From a checkpoint of a small mixture-of-experts model trained on Wikipedia: 91M parameters, a sigmoid router.
Below are experts of layer 5 (counted from 0) of a mixture-of-experts language model. Rows are named router (the router's row for the expert) and show model dimensions 192-383. Each number is 128 + 24 x the weight over its row's rms, rounded and kept within 0 to 255. Numbers have three digits each.
Before each expert's rows: a language model's description of what the expert responds to. This comes from a sample of Wikipedia text that the model never trained on.

# expert 30
Description: Number words and digits counting things in sports and results, such as top four, three appearances, scores like 1–0, million.
router:132116136157119149149128130142136132145109168123092124129129134100118103168112126115118125131096122089165106148145140122157110134142104103122149155127181129127109101146166073174131153103147082159124096138138156135129072100129150111123110106119134121105127146161177094100142147128085141112108213167119098155173152158147186105110151137095165124111139140172120137146127143143117122119097126125154133107128151135115103122150153118175072170172124156191134131099108137119124103162171113131138168097130130108108108147110166118153093152122183130097120127105109106114162128140111132164

# expert 26
Description: Subject pronouns and auxiliaries in biographical prose, such as he, she, it, has, had, also, as in he has been.
router:162105120138114133075127115086132141146117154101121108091137165125071137129087138172139106122149105092115100132159104128127153115119118084109142146124120203123113109152163132117138094117154110173146103113110103123151129105109151135163163092123126147101105117142146114107121133100104130126118135148086086128151111122168147067113142154104104113122138126158144112151089076138123152136084093147144135137165169100130165133151108138153115145136101150156113165127132140148126129120141153146112120149150148132120112106122092094158085160075120108132122105134146093135100088154126140096

# expert 6
Description: Past-tense verbs after a subject in biographies and plots, like joined, said, played, plus the ″E and ″W closing coordinates.
router:148138143141131109142098122107146138160088170145073098158127166117129130149116134132096141115093097113118115108150138102146168105141158104119170154094195111132104126131132155128110138164116122166105123079120117180203151096100152167191097147108122126134147144167121107085096114080104106142116099108091123118120141098154129095102082120102135082149136179157135109121110135129187114144172117119165144148157168119138161115147084132170100107105091128124135142165107112127150113123128177128140146098116154113131110123095163157115138140133171123111135137126073113146131115128143164096

# expert 0
Description: Mixed function words and first names, strongest on "do" after "what to", plus is, not, if and names like Roger, Robin.
router:158123146157119162118153087116137148143103126115110102124168137121119130139119121110111108130121109092163080106136120100144129124100112121106175143114155127100130121142148103136125100120152102125148149101153144149133106158084134080129168094133139158122158130170147096093134139117098119090108102147061117145170127132173148110095151129074106127141176140137108166118129118157142113127145124098153160126146154164103096104162118112159133165134116154163127147125111106133149117111164134162163153119108104108116101175080130112118132139117141104075101160127097114125116098138141122115

# expert 21
Description: Line breaks and the start of headings such as ==See also after name lists, plus scattered words ending clauses.
router:171162155144137132118135110107150163181093153107126103107183145126120125163104128113110094133150116106147113122150105084157144089121092120113155136142143156128091124167128099162095092110155065135140137126135111137115098149107138102135113101106139170113144104155157107095137112114097107107105108119086118144154101125152152105123123122110132126169158152139130161156129112160139115095126141113150164160150161152118119103148121116189111144156135167152126110131122097143144143106160125144129170104090146100129129161115152106102116170140146117094130152142106092134155110154147129106

# expert 1
Description: Line breaks, table pipes, dashes and common function words in lists and tables, plus infobox labels like Kingdom:, Director, Governor.
router:168131174191109131113137111104146152132093129085108085101158126137127112152093120118121093130143110105147102108109091094149156103121121119120149152104137139121115139168169095160105121124139075167125149103148089145126095135127120129129115108139125174111169109143174099109139129143080114107109129113102131141138134137178140126114150116080123117163165161110105146120128107161133121120129133116157169142163163146110103124167103101144115153149102145153115103107090107124115137118158132146139150135109135081101097153115147110103088150139157110086106136124116099144135095150137124112

# expert 15
Description: Markdown table separator rows, bracketed numbers like (4) and .0), ±%, plus articles and spaces in ordinary prose.
router:161162149167102162123128108119159158132119130102095098133154125153105131155102131123096110135118115103143114096143097082159155098135137112114161154128166161103112152152162111157131107108151110135141130111151141130128115160111133102125130097133144172113152130160144118103111114122098098090091084129098113136165129140149141113108153110094127129164179145119092147124127106144143103130163145124165158145149130143111098096144120098133092157132102157162122135109127102157132111104166113182131158123131119090112086165118121120098096137149151104109102141131125094124126092141129129127

# expert 11
Description: Table cell pipes between numbers in score tables, plus sentence-initial The and common first names like Paul, Joseph, Michael.
router:166146164186096164108120123133138163129093161098112113125146118110120112139117126146109105139165104095173082127124124101147158105115113130121142164119153138108082104140151115168111117080153068138132125119133121148117097148104132108149111109118155192145157151138167110079115135133119123098101112126092112142160113159159135093117120161100125092149163126141114168116128115155158134129135135116132173105146152144098121121161100090162090140141097157150155115123118115141106125118153127166142138096122137121105087178105132094121111157152138089104133142125106100135139089138163135132

# expert 5
Description: Short syllable pieces inside foreign or rare words and names, such as re in Andre and Dreiersenat, ro, ne, e.
router:144128149136158124087088122092127156100101141116147113171138139148160109111093131129130099113117128082140108092143098117155152106094074105116158122135139151113131086136135109152098156135156110166094165104162118125138138131119145071119156121150139140131162102159139103121141155101095129141106114100111117179153141139130115116151126107111099151174132134135123195127136153128180160139128109110131157155149164128087105138138121103173127199107108152162134133144085141162088151101148131138146172102097152125140106161112156115172112130159168110104139104129094107113165112137139143115

# expert 23
Description: First token after a line break or pipe in lists and tables: Location, dates, player positions MF, DF, GK, party names.
router:137136156153140178134136077141120148139102126126130110113139146150124114149136129157122136159114061096098143086100108119123116127144117120121132140110135165112094171132138153117099164151110062104073119154137122127132121087137164118109170135134123115133140087135164116085120106125098127123105087140123113125128128105072081086102143180106090119122147157141129130159147119156114107112101108125133156121187158087099141111123124145101130163129118187132104130076129086091118137096177115107178132125105092138098118154115128098125091130117133108133143129129107092138136144127153146117

# expert 29
Description: Seconds-and-N pieces of geographic coordinates like 37″N, plus (aged and (age in football squad tables.
router:145133136149109131143086124134132149163107151120141106139156164146095162156136141136090108115129120102138121117143116093164157128119109084101155150118153138111119102141133089157113102097121109136098147102162110124136103140105143101144098091133138165123155113163162104134110121114101130110118101154080138127161119170137166065118138123087157088172158117150102141127152106159164089128106120113158139132121157135098131115142093104140105126160109163151143130108113102178140120116154125130160135118107153104109101164090147116123135149119123119095106157168100093146126104136121156111

# expert 19
Description: Word pieces inside longer words, like in-el-igible, by-te, unco-ach-able, plus common nouns such as hand, body, air, voice, gas.
router:170147165112143118117135094106120133152106117107163125186122104140117128138111133109122130104129120096150096106108091131150141120144100082136145141143134111078112143134137132141127131096163104152128151132190114110150155111122166060136114151073147162180171147149127107135117093120108115130149102094154132122110128165120100120092120138134122096115176119098161115126196133148103092105126144132125163111176143121064118100166105100099127128105076169114114065102126097161152154104145123133153160137139134108141120131129125110108129128123147136111102110126138144118130102139177144134

# expert 4
Description: Nationality adjectives and country or city names, often after "the", such as French zoologist, British outposts, United States, Bulgaria.
router:131140129168119122110104120144152146105130144118085116109141121128094096131097129101110140074110120087156118150108143120123133116115100140110144172145138141147127121167145142140113118110189084101122118146167054128151103148067138083108087106142103118123146108181144115125145110117103104130107075115136101146163158135120122101093120103124127107118149125101108138136144098168131156156173132099143134167113125151142124107163082104133128123126123121146132142131132119138077106136154089173152121117140180128068088146116144078144091176136120099117116159141116129136127102158145118117

# expert 25
Description: Table pipes, line breaks and dashes in stat tables and infobox lists, plus capitalised abbreviations like FRA, SUI, ESPN, DVD.
router:156130174161142140122118107108138157158085124102120098123156131132106097148114117116112108123139112092159087108146089096169153102114108102116170166116155143098099133159155114148099104108131091154129142097134134134135077148137154106137131101136122166115142105148178112107117126101106101096102089121120126130146117129173149101117129134093120111153160140126127159142121104146140138125131126128144180158151145146091100095127134116150095135139098165152140101100123120151113117138147112166141144117133125114111107150102129102119106173105159103108109144127126083148147094156152151118

# expert 17
Description: Digit pieces of years and numbers, especially the second half of birth and death years like 18-37, (1885), and statistics.
router:173113165152133157137118086085131149151111125148136100111131115153067116128152158154152132122162147110090129119146128117157163183140133136129151141145131179103081141163124118124105105122101117168123171161120148171135079142116140148137127146163113138128129153145153127109130148112125136084163122099110145111138148128129113159091157127141086130125164109150086130170172166171144130094128109111107126099133110133104107117121143136133133164134151174163123112129093090135134153126141159154124153125118092093143124152099158113058130115169147114106120185152124133140109094164132110126

# expert 3
Description: Direction and side words in descriptions of buildings and places, such as west, north, front, right, often after "the" or "at".
router:157089159118147133109107117152150167135093156134161108102145126162100164131089124122150134165125122072146121142112108100152132120135142106124105142100135131150102146153174121129146140155141112084141132110150108107109107110101135142152118120119131136130158102149133118128094093149142107082092114124147115124167124137091125155116128136100106104202139097105146148129143124128108083116122151134215136143154110154133155068137133093125143124160159144105097153110091148112109118124121156158119098085132104075108107120119157146102132116111159154113106089156145108171126109118148128092

# expert 14
Description: Articles a, an, the after is, was or a comma, introducing descriptions like a librarian, an expansion team.
router:136077121140156142183144133099166163095129111113108138159132127160062099171110121118120097112133104123171126149166137116141190102119147083134160133137129127074093109138138125109090110113109104153099114109165149157175128101117120111159132079142119157168152101147127141121110137062121154152121136092097129106128154093109134102122105133098160061150141120127116101143098127166117154132109093149139117135140151120124130133157107156114111168133145141132127134120152073105140135154167143142149129107076154126126127168117163101116068119120087131100153176102106125152145101165168116125

# expert 8
Description: Surnames or surname pieces right after a first name in cast lists, racing results and rosters, such as McRae, Rossi, Douglas.
router:136092139179114148141143111106156147148089156122093039121115115167090103138169112107120112141140130119102105137090129124170177113123153100123117160135144168130081084136125091131132131111165135093136107117166127113139127106100213174197116114157124125095150139140121154103128103101105095118127119124108107115158122133115127124102110159117146138160148163091145115141093146163148114121116122128157118140119144114106114121133110104143073154126103140170124143146141114157152122139119146126156133143129132111136082114115167133119122128155136102085104117114125172164108100155104164113

# expert 2
Description: Mixed: vowel pieces inside foreign names in sports tables (Serv-i-à, Steff-i), plus common nouns, modals and function words in prose.
router:166112177173137139106145099134145164166111149107113098132164159130094118126121119159122114147118135083163095116154089095163155094116120120121164183101169139100125149177156126154096107119144095131113083118121148130136074129109148114128134122126135169134162112143147120103110135124095127133117102133084124120152102159128129123119112128099135111151163151115095161117125112158148117112136112133151151149135144135113090116147126102151080147141096160158144135088118098138152122119143119158154168123115144095099085150080140108119118154123148110106111143162096100139138105153142125104

# expert 31
Description: Line breaks and dashes ending taxonomy or infobox entries, table pipes, and sentence-ending pieces like champions., 4,, 8.5%.
router:152136165165124137132140102102163152161100154118115105109170122115132129174110145135134116143104114107144113118142104123166153124106109101138141158103138149111106124169152104162097110105156097130135137125150147145119082140092170096147112114122166180117155136160176082093111123121102128116088094151105108132136097126148138097116114123092121103131158143131066144147133106166149130123139112100142190125132150134120118101158117115139095143149100166148116113113129111141126119085157142186155127102114120093089085137115131116103114186122159112107135130140115110140147097145163127111

# expert 27
Description: Mostly the preposition "of" after nouns in names and phrases, like Grand Duchy of, one of, plus for, de, von.
router:127098139154107149078138129180122132165119128122172128125139072078113107173118118108074143105091101130155122099110098092125126125148110128107144144104149160147098123152145127194177127139153131095171118137124158114115146122114180121133129153144110099112147092142132138072117122101127152131141118123120118188123104142117099148100104153100128135163139105139124106124132085105162134083126158148138130118128091123110136150128099147126103129186107132127164083095078152112130095128124142148115157119130120107113125164114128081115088141127111100099121150090076097112122114110138162103

# expert 12
Description: Degree and contrast words inside noun or adjective phrases, such as more, less, such, rather, but, plus mid-word pieces like -p, ally.
router:168129183146144116108082121125136152161136126120143143185139098156143117118123158111082100146117064125163122140101086069119125092125111105073140108091147104119121146126140150149098154135145097122128123154157121157128120144108137121139110087075119168145160141161183121105117154127143113117104160138120088147111102159112153131083119085139132112132148094160177136099147100138129123131147164102128177149173134155094113102129153148145067090125085107115137116123095105162142105109150143141150138114162095133104129128102148096105106128131122091111114124109153116153114110141163141118

# expert 28
Description: Article-title = signs, table pipes and infobox field labels like Born:, Genus:, Launched:, by:, plus first names such as Alan, Jonathan.
router:138124162138135150139153098134161147157089165112094113105163142136131084150133161174124134140148125098171071121121140098141146124097070111121154141094166128115082133168134126156111110108135108155127143135148138133121109133091147141133148097134121210160129144166155118095090122106109103115118093095116124151140127155195152122118063115113135140131166135130119127096124120163155116140112115126121150175126142118106120103138122106169088125141102140142155118117100133144116110139139123153148143103115120094111107182118129097136080163104109118132120148130092126111131103148143126131

# expert 18
Description: Binomial name lines in species infoboxes, pipe cells in tables, and short name word pieces like ak, Mal, Raj.
router:155138140150153157114135110142152161135097159137124086127137116142159125180098123136093089115147080106137082124130125127127161119117116116087171175099140115135103132171118139144126154113132109172121146124107138147127135148118132098137129124121130159111148109153194110112117076145097106120108092110107110136138124129157147123122122113098137123139168143173120153164140124178149123136119158110155165104130136176100128099163115108128110117166112164151138121135121126142120101115119138155140144129116116110094076150094140106088106162133184114081122130130109112151130085105125138141

# expert 9
Description: Tokens that end a sentence or line, such as period-fused word pieces like s., ed., )., and colons before lists.
router:119129152164122125118163110142134138125097075141124120115152167134120125139118079101122139117145107111176128097154128112193173092145110122153142161134141105109080112142105139158148128124148136139138167108129138120104072133125161149121134063124095113077148142160108104129145117125110143143112127113109124152130114108130153143175141132132127119143155135149123138125143138154146155115109162086157129130124162118129148120119107103160126113103088138122138088142082130146099085118133175161119120143129120096144103159121160112149129135106058146129080173143125123185112077121157156104

# expert 16
Description: Plural nouns and noun suffixes ending a word, such as years, days, members, events, and pieces like -ations, -ays, -ings.
router:171091137136141147120144111137121172132112122099114119136136128110123103180133122134128142138115101068137114130124128117130132146096114141158176160122143113130134105136126085157124109122189097130112084077174121145103114135113151111116128086087166111117164152170161138116159126122084112103077135104067152141107131128121121147119151077109122099139145129132106158090173128129107130138109113121105144132146142133113157105121102076156106144143136147139177129127138051158146117116126112168127162136117165114139135132121166131108129153074144119123141126094113076097127129144112108121

# expert 20
Description: The Website: label in infobox lists, plus line breaks and name pieces in football squad tables, like Dmitri, Mit-rofan.
router:162119143148112158136127143103110129169092131121143134110155125134100139128110128138090096150119133106151123103103129109129113113065113109124137148136140158112097139150138127155093137118115103143072115074147141123134113137114137116113133109145128143079146124147166105120120130116104081117139140125100147113168128145166146120123120126123115132149160129077155108107147108130149086127135125119154129175154176156126135137146150086150118107170120131137172094083140089128136117106152113140133175149118132107112085143116119099099097149131173125116100124176092123122156104145169128038

# expert 22
Description: Standalone numbers, mostly two-digit, in tables, scores, goal minutes and census text, such as 65 years, 30', 19, 1992.
router:179145140159085135108136107122116132118127131099093119146144158125102098147112078115088106097150151137150122124100126120151155113117130135116139126125135125108098099158124106142132105147091111134139138121137121154102090104099143132142124082153123130155160128140169109126133116112092073096097154172101114118153075146111167103119080149102145106123169138132131189123134104155159120106135126107142158169121195151116121098148117140136160122146099152162135097108078133114105090160170107119139113098133137103071088128114145102077102135149122142094137116110131143146098136133116142157

# expert 7
Description: Prepositions and verbs after a clause in ship and military reports, such as driven ashore at, foundered in, purchased by, launched.
router:150150153174101158110164084110116155145124150132101091110159113163114117139113121149107100130157130089137100114147110099157140087111141117111141143137147165110090140170156076145097135110148103148105125100140099140154095155133160110124125113109130154116156119151164094103135112125116128113085105182075098141174110129155125087103124125108118107154166151131140137127143125147155143122108137118148164145144153144117125074150125125130111135144096190146152141101126120154109120111159146177133148095123140116107086167103134101115103181146148131126115148131120112115125114151152128125

# expert 10
Description: Connecting words in running prose, mostly and, to, with, from, but, than, through, into, as, before a noun phrase.
router:138118205108129158110116097121110149164106137059179118120164148123146145139146134128149079181113150124108112065128111115159126108141110115145174141087113130090115117156105128153130108162143114097125099163130133170089106175157106129133146133110113110136140103145163103134117136120136110123156158138105130101115124151113120161124121059117129097120148118112115147134163139147128146106143118123146140128119110160097150103136115160128120125131133124138143115096123135160113137091174116143124143103088158120095117175103178126101125118131129123121159130119115084128080127172123143150

# expert 13
Description: Later words or letters in named entities and titles, above all World War, plus League, Cup, Championship, NFL, Air Force.
router:149169142166121155158132112126143128163125183141086096125134131153118096147108144111080116138136110109129121130137106103152133080129139116089164139134148172122086151148135135133136127088165100100126085100175167153148074141113130137151081138096126111141169136171173125105131141161104116143120123120126117149121113145163100098110153119115098087173150145118166145147132103143134108125112148102131142154111141133065129102131105103167111145169078146164104068137170118116119074118111146149137142090111115121110105133129153123118098153127104115114120138110105114141128107155128147141

# expert 24
Description: Month names in full dates, like 13 June 1951 or On October 25, 2012, plus quotation marks and commas.
router:152148160141124201133168115151162122118070137115163096156154157128136128120119144097129130170149107122142116122123071101178123094110094134105170135084120175106123105125125122138105142111100097156087160120131124130135088097128142134146150117085125114137124149171140138130141137087089106128098112117110150130170152116128168131126109168105176121128131160090099126103107106164107115093148128122144171133130107159109097099155137087151112113165125136170110142146136120166100093108156173149181144131117105144089147155111124132126091147103164146097132151150080122103140072098137102134